config.yaml
n_experts: 64
experts_per_token: 8
router_score: "softmax"
normalize_top_k: false
balance_loss: 0.00636
balance_bias: false
router_cosine_scale: 14.0
vocab_size: 16384
norm_eps: 1e-06
optimizer: "soap_variant"
beta1: 0.95
grad_clip: 2.0
seq_len: 1024
train_tokens: 394000000
steps: 12024
Below are experts of layer 7 (counted from 0) of a mixture-of-experts language model. Rows are named router (the router's row for the expert), gate (a neuron's input weights, with its number), up (a neuron's input weights, with its number), down (a neuron's output weights, with its number) and show model dimensions 192-287. Each number is 128 + 24 x the weight over its row's rms, rounded and kept within 0 to 255. Numbers have three digits each.
After each expert's rows: a language model's description of what the expert responds to; "mostly gets" lists some tokens that are sent to it at least half of the time. This comes from a sample of Wikipedia text that the model never trained on.

# expert 48
router:137111158105131128117124169104107155124167113155146118128102150165121132093148109122119141112120105106137120147130112144124112162118077098167152106130140150100123113150160099117151103139108099143095098171155110116136104109118163124079095175093150124146170149167169175113167149177152154120
gate0:082111123172129117123119082107122129127155155119119078160120170127135078070113128147130090134072115114113129078118120154145149147172112135093108179122116141116134087169111149100145164160142126105091114104144120092138197113121132094143090140102136110152144133132151117095115123108141155096
up0:160148122162128098105124098176143128162099134145135145092146152092112146156101109116114134146137140157134146145126122093156120130125169150143149063146144117095048128125170091137133118125140113127135115129149147126129149136139102126109153136133148127110140131130116126150104090140151090189
down0:144125114087131125149170081126131073120112117139122136126098129140152133184195093089122145112148137075124110146114154158123150101116118113096133174130162103150126169115108123148111097116169151138175132158124143121104099160156151153144134126104110127133100106136108156131116095127128122127
Suffixes and endings of abstract or topical nouns and adjectives, like -ology, -ism, -ity, -ical, in transgender, malpractice, conspiracy.
mostly gets: "ology", "ics", "ism", "ity", "ical", "ological"

# expert 32
router:117128114132107135118117138129093154101073106116122145109158129124086071085123128110081154128110125150134156118110109156143122138161143143126157113141147135166112138134128127127136153130085132136139131103139146150136186140114152151131121152130132131180104155115063124118091115121119170146
gate0:081186166088153136083117094131108152109116158117125160155127120146127149109123128097165149121102159130156102107145138133100129113122139101179141102158095137138103096115132116134154098125138119117130118113078110156105156134131111097121120145147150137123122177153097139157124110084127052062
up0:085135122110113090093161129123143110131098123130126139164127141112152096114119099116154134117126116099115127097100097123109082090104101111117148129141104119147119129087151127109117082055111124135169089093146132103127099157123095137137140162161152143106099137138133125192151118099109125130
down0:142165108140124114123143150128155114101120105116115132091148093119147149086118146161133169154147174158120073198112093138131117117085109127107126121120127094117129112112148156114099159131102136160137128120144108107126143119139138140104119088167138128126125124124093121091094158135160100157
Vowel-heavy syllable pieces inside Japanese and other Asian or African names in tables, such as Hit-oy-o, Tokush-uk-ai, Nobu-har-u.
mostly gets: "ya", "ko", "ai", "ki", "ira", "ui"

# expert 42
router:117128143140127153084128158129141122138158164141079140106097109146133120114152138101098174095149151132100125107158083143126114071147137121126132136129142133112138094099130127136154119118133107130146111110116097108097097136153131140122111121105103127146127168162063146198168185179129166107
gate0:116125133111121116132161092157151162138160136155117155086104124156144154122169149135149149078132134129113125124144147144077113139109129102098091135083115148153125154105135122137163159132150143141150109088155147130175138151138133150142134115202099143104115158148132105129120145123108128124
up0:122139136151150173082201098086129130103089135128178160139128107114143163096081080144142090101129136152099134144128147147149155166131122123161136106169108091079169091114122138115123120133125146063123108117162109157144126127144161174125135140124126083134100140130163137109133142132129122163
down0:128116104125114072102149157152126147167127146100159108111115186113073165173161144110145133101132098093109154135135119153161102137135136126194103141058137131135149158121126107098130121094139153112098135163107125131145140132104116071118135139112136142121109138136112139133117154131150116141
Function words like the, of, a, in, about, mostly inside or before titles of books, films and songs, such as "Mystery of the Banshee".
mostly gets: " how", " You", " Jean", " Bil", " human", " written"

# expert 17
router:132118106118108116142094150109119139146115106123152152125059159157129131109136122114151123080124141111169115100163087106130109143112108150103156126118116127114135086141143130137131119090095091138112113122096089160143134084121123143126122073171101095146094109116125115151111111152105176106
gate0:116117115080117098144087152163082165131086114145123117134128095138123174144119164151119150129149145145142106127110177094087172131123141153161138119121115094116115120167106179128127111117115131118128148104111149109126092114118150126107130094149140156106139149144150107125101103079145168109
up0:136138149167135126143127127139143117139168115135105140094142095096131122125156057099115095124147145148139112112126089156127105126145147128092117091093120125179162133133131112102102102094191101145113099111091156144180114145182138124096120149159099114080134079097098163109190209151095086156
down0:150134153084087152105116145132161159100155125155138157149066114184104120122129094130093162140111087125133161120150152128133165127101135120153123145170103134109119138143144116131112147111108092107187083138133118153119170139115118141159133124128179127127140141101112107123110162142137154147
Digits and short letter chunks inside codes, model numbers, call signs and formulas, such as S-61D-4, ASM-046, WPGH, P4S5.
mostly gets: "re", "te", " le", "/a", "-E", "MA"

# expert 13
router:140122138173151150132144149159163159172148138094114162121115096139072158135156123131154140165105125153165113153119160169120133149156121138178139132112150095101132131079109150107112115155107121127131160114112120150153154129151136122122116122135137118157114117108100145152122102127142128169
gate0:153131118085144140146137128139181149128100115126167187171139079104138132144131125110150159153131132107157098174132120175106117128141130149136135129102157117141128118084112114121154109140135126103114160112095136142121119116142133153135128119110144154102086109110100098156101132108144146176
up0:179149144083127123128132131139182174139128120144158168147154100113139152149136119091135147143150114118173114182134146169134121126152110156132122113088150144138147134078107138137157086118129115093117174115089111145120128121110120131136121121141139132067049125090125136134120133128119151162
down0:115128114114095106117113157113099102128089128155094104118161157108166110169109118120115108091129132144134144136146129098121135122127092124115114121128115145141124116165161131151122095127135121103141095104178139086127095128126120119118100163119100137122149136122183114105117175138164137079
Connecting words of, and, with, & and commas inside lists, plus mid-word pieces of foreign names, legal titles and numbers.
mostly gets: " Croat", "NG", " Yes", ".I", "на", " backing"

# expert 40
router:104136103093161115121161123111086120098194128145124122140122123134158146148114128135132139132122146135088138136144128117114135077126107091095110154132161114120117173095145138127147111124107135122147108112137167150109078141123142124126114072128116098143163144157135171123125150128125122126
gate9:080124188112135112125117072124143124117164155160104119120165117088120138146131170148117131126126111121129163092116106145118176076111119069174101108131162133111137125133141122084156134106121154113130085151132129109095115148097152101112136144121167120113171128140092133120133102137128160125
up9:115146088120111158105106121073106156123118054093139128137113122130199173128181143104152155123113108154149104111124111140137119134149137183077151105119124108121092128144119134118093145090126114144124126140159147129148150123164122113118134099170118139112169135164144106125147147090106124133
down9:132147143182121087118149102141107132159106109152092141185098159141087085111112111116139107132127123098132112139101177128129170109114119119189088123137142147082159135113133128144163168166150127113107087108168109100163121151112123161125083111118164146095146130086135154104169098134138105086
Word-internal pieces and common verbs in descriptive prose about locations, such as confl-u-ence, pl-at-oon, located, was, "the".
mostly gets: " located", " land", " came", " south", " west", " open"

# expert 31
router:102109143113101157127113169113108137124103180165110117164099149127141126140133099131140094133130112100137145105117118137120105117169119157141185104133124099096100099170135162135145123140102103152118088134116097108147150089147137131121106102112137133152110124092151132088141119171124149100
gate0:122114092096127108110112141105108113109127130117102130109101116097138138111079140119119158095139179134113162154152118111132164121160124139132152136120124093100069120139139083071117140112154182139090128118099120144117120122125140146117182154096149132151114087094118132157106133103123129127
up0:158149134116106129132108131102160181123118137140105131122119121158145099103153156091129119144117111157141147164155107124154084106072099169144144149115128145142159134151106117128115156146147072109124136123100140117127195111144114086173087159135171115130149147107124111144157168133130098131
down0:105126134114116148135136125115124150125103181107106104096142132176148152115162146161158085132158114134132127130111093103135135152117132125129127130117138117129084118124091100140144108135114110128097119143138189145128130159132126096202115129111107166141157125093097125148147102076060159128
Nouns naming leagues, tournaments, seasons and teams in sports text, such as League, Cup, World, Games, season, Football.
mostly gets: " League", " World", " Cup", " States", " game", " Party"

# expert 62
router:133114122146107106112117125165146137116097178111116090138186104097121127140118107122140138127126140143131174102169119160138151114142139140112099096148112132137114142121131102094131118147111176124136104109099139178135132130116131116119131181145139117127117122147124096077083156129122157131
gate0:106138172124146130111176102176139131103115154102142162130197106137159114134124090137128118139123132117088110157140149101144128112113091111107110078165171098138133122134134139132145139119087145138137128157092123119102083137145137145118148135104148146151101115140166139153110133133108126138
up0:114151093136127118128094121144118112098082098110094097137095120106089083115135127132136119141098122167159083135092119150142125097156059137154129170132119102097106166116148132100152145104157138145108126117141088145115127121104131163179129143121133145171156093101138123142130122113173123124
down0:110142164133140103133113149143129102115172092111148151116096102144116115148100153149150126121088127119081132115152137133136179128131144100120153122101166098147091142148129139082156164123178107142139112136119050131119102116119102119132127125141172128146088155100108183142141140123151118150
Inner and final pieces of Slavic, Turkic or Indian place and personal names, such as Vasili-y, Serge-i, Beş-ik-taş, Raj-y-abhishek.
mostly gets: "ko", "ya", " Y", " Kh", "š", "″E"

# expert 9
router:091092125137107102096123118130138167127139091141139108080100121134128129113118118126136158098119131166147134069132124118122118148126137134115101195100132119128132115121134142112124085101135127110114124104143111169094111157145115149087116094114139134116146156114149131138091167095095135128
gate1:105128149157104108141123136113126105128121110151129096149089094168149139153123140138091143118124097104143131096136108115128093131121073123153144116135171166170119106140136110133152104084132125119130158110174100149145162117129125114185108127133115133088115122130114149162128145149129154144
up1:132087143168132140086116116173170124096120121102167126144126111110137094155113113113108139148160119097098167148120123154115135099133105145183095126148140112154151119139123193098122076116143111102107140123147150155123140130151126113191125134126105122124106147093130148115128134083119160118
down1:123139131121120149162109101094128132038160166153134121116144140128167130085145123122125152155149125133108127120140173126110157150107121141157125111105133109106140108124165131146173106164132127129131125108099166132149138158109129125120079098136127119110081158145126085150123160172134152134
Short letter fragments inside words, often after an opening s, a or d, such as fis-he-ye, s-ar-castic, ba-se-ball.
mostly gets: " areas", " ar", "he", " ch", " votes", " body"

# expert 25
router:138120154129171081141107119082176120094117114113089122148122118155086136125145102126117128114144160132155138150094100135151134142106136150113127137132097102099143135148157120108164160132113103117168137124085149122156156141072132153164121172115135124135110144114134109104152149140146089155
gate0:112145127101125125136131165112121117127118152144127130143094080144127134152129151126187136127139157128098156138109134132105164124145184102097100143159125153147095119132101144189167136110134074086120113107129135174146153110111156098122196170094105089106109104112100121136114149133128113100
up0:146132145120160130132094074126124140117128122127146133110137129132119132131137158131139117112148076126125117163132138132142088105112117125166111121109165124156148133155157103063094152112122144134135152134152127120115157110150132169151128083123138135133163134116126139148127116168148101129
down0:168133145106150148105115131104126113132170120120138138164076158140121118155166105129115129133153112060158107112115108137148109148163130164123095133158129092093114119151161144189104110138113151126166182110115122134127130087129103117151133132124130095126142133125090167140171174131160178154
English given names and pieces completing first names, e.g. John, William, Thomas, Margare-ta, Geoff-rey, Lill-ian.
mostly gets: " John", " William", " Thomas", " David", " George", " Richard"

# expert 57
router:106114093134098133090131117094115133149136106105171158122180103134158135103159116140110114112118107158133111155155129111067140163084092127128140133106139164174113144157153149115156147103151151106118130125120150131177117105123146156107167149150112125086149123134160126119135115113111105133
gate0:128165110142093101093111159115142074132144112167151116137132115084119164188096155107070128135146100136123095121164116107109136126122207121153135131136144130134088150120144157133158133128123114146134127114162141196109136127126146125147119107142098111101082142157147146151123149085128091115
up0:120130132120111115097114149109138113115131122166136152166152111133145150160103126114073137146148120153150113098143118115113136123098190102105151124096147157131107142079133164119127148121134111134108140096122149149089159125137115127161118135132118124121115138121150136160136144086105093129
down0:131132138178059145099120153157115154114124104120190164121156125127154129162115091098127141137135166137170099121171124123118157127134127105149135147145114138131135090136168126129143153103126142131112125148138186132111107076144176105166131162111184102123150094171128093123132154184131152113
Opening fragments of technical words in biology, medicine and math, such as p, g, ab, salivary, hypoglycemia, plus LaTeX $ and backslash.
mostly gets: " \\", " ar", " ant", "idae", "{", " gen"

# expert 16
router:122117165128115140110142155180118129121156105085109110149110143129154138161129132116151099158159103128129158116085113129143075081141128140153158163131079099137141122105087132152132093101123103155134131127122128130122185114101125094142092104116095154112135102132115143161102123110125134126
gate0:115099097077118114107145167118134116145105084112103112162107153138098097106151136124145173111153131113125163145115145106098139130124170142141166107140124137130082124135106112145137109137161113104109113097114099114146127129138135141132075139100157107117103154098154106118077112154087150109
up0:125127138135150140157118123089117142120117122127117135102143127114169121114115127146101124135119125135087117115115104149113130095115072160111118144096099153122188162136120144114115120149110132147176129112137133121116136123121143105100164146157112110127125099134080144141157122142180116102
down0:106130120099135141161104154096133183117133135152113142143135127129121143164151130185169157114117155092136125059134127168106117136141079116110155128137144135151151094107126132076123148114140090125134127110134096137144069110120106140140150129114106117079140127132088060136129119111126148133
Mostly "the" after prepositions before team, league or institution names in sports and biography prose, as in "of the Pacific Coast League".
mostly gets: " the", "The", " The", " Central", " Southern", " National"

# expert 15
router:147128118108179147094150124080113144114127097119153121146155116140111145129136109137135101126152092138159130121139140104055090135116088109105169129120139139147163146123130146126134134132146120145127125106094118101173110141086161119080156200151158097118164134114157119116142155125107114148
gate0:132127148133166136114147106139143092169113141159110120129131130151129141148127111094207140145144146142130141154148147099122107154137100161129121140087161110121105081138093111099120126137136137117123138142085116115092096168133141160147121154102115099111169133132152128182113105140125136156
up0:106142119129116115133140132136109146167124152119123132117134134095085129099077115133111140175140124128120117145108135088138137119117128150137152143132168138113122122056086127143116164133105124151095123140127112124160150131196153114094133114102154155149093149111141116142124097150110125116
down0:144118135101096100097104105122113121144133097096130072103141134153133169162159122100135134109129142128144118150075125118178107080135115154122125120129100116126133110150155109130114108102085153118132142139157151119127051126131139127157092153164120114138136126174117191109115078114153154112
Latin species-name endings in bird and insect lists (virginianus, americana, -idae) and occupation nouns like politician, footballer, producer.
mostly gets: " JPL", "ology", "idae", " politician", "ism", " director"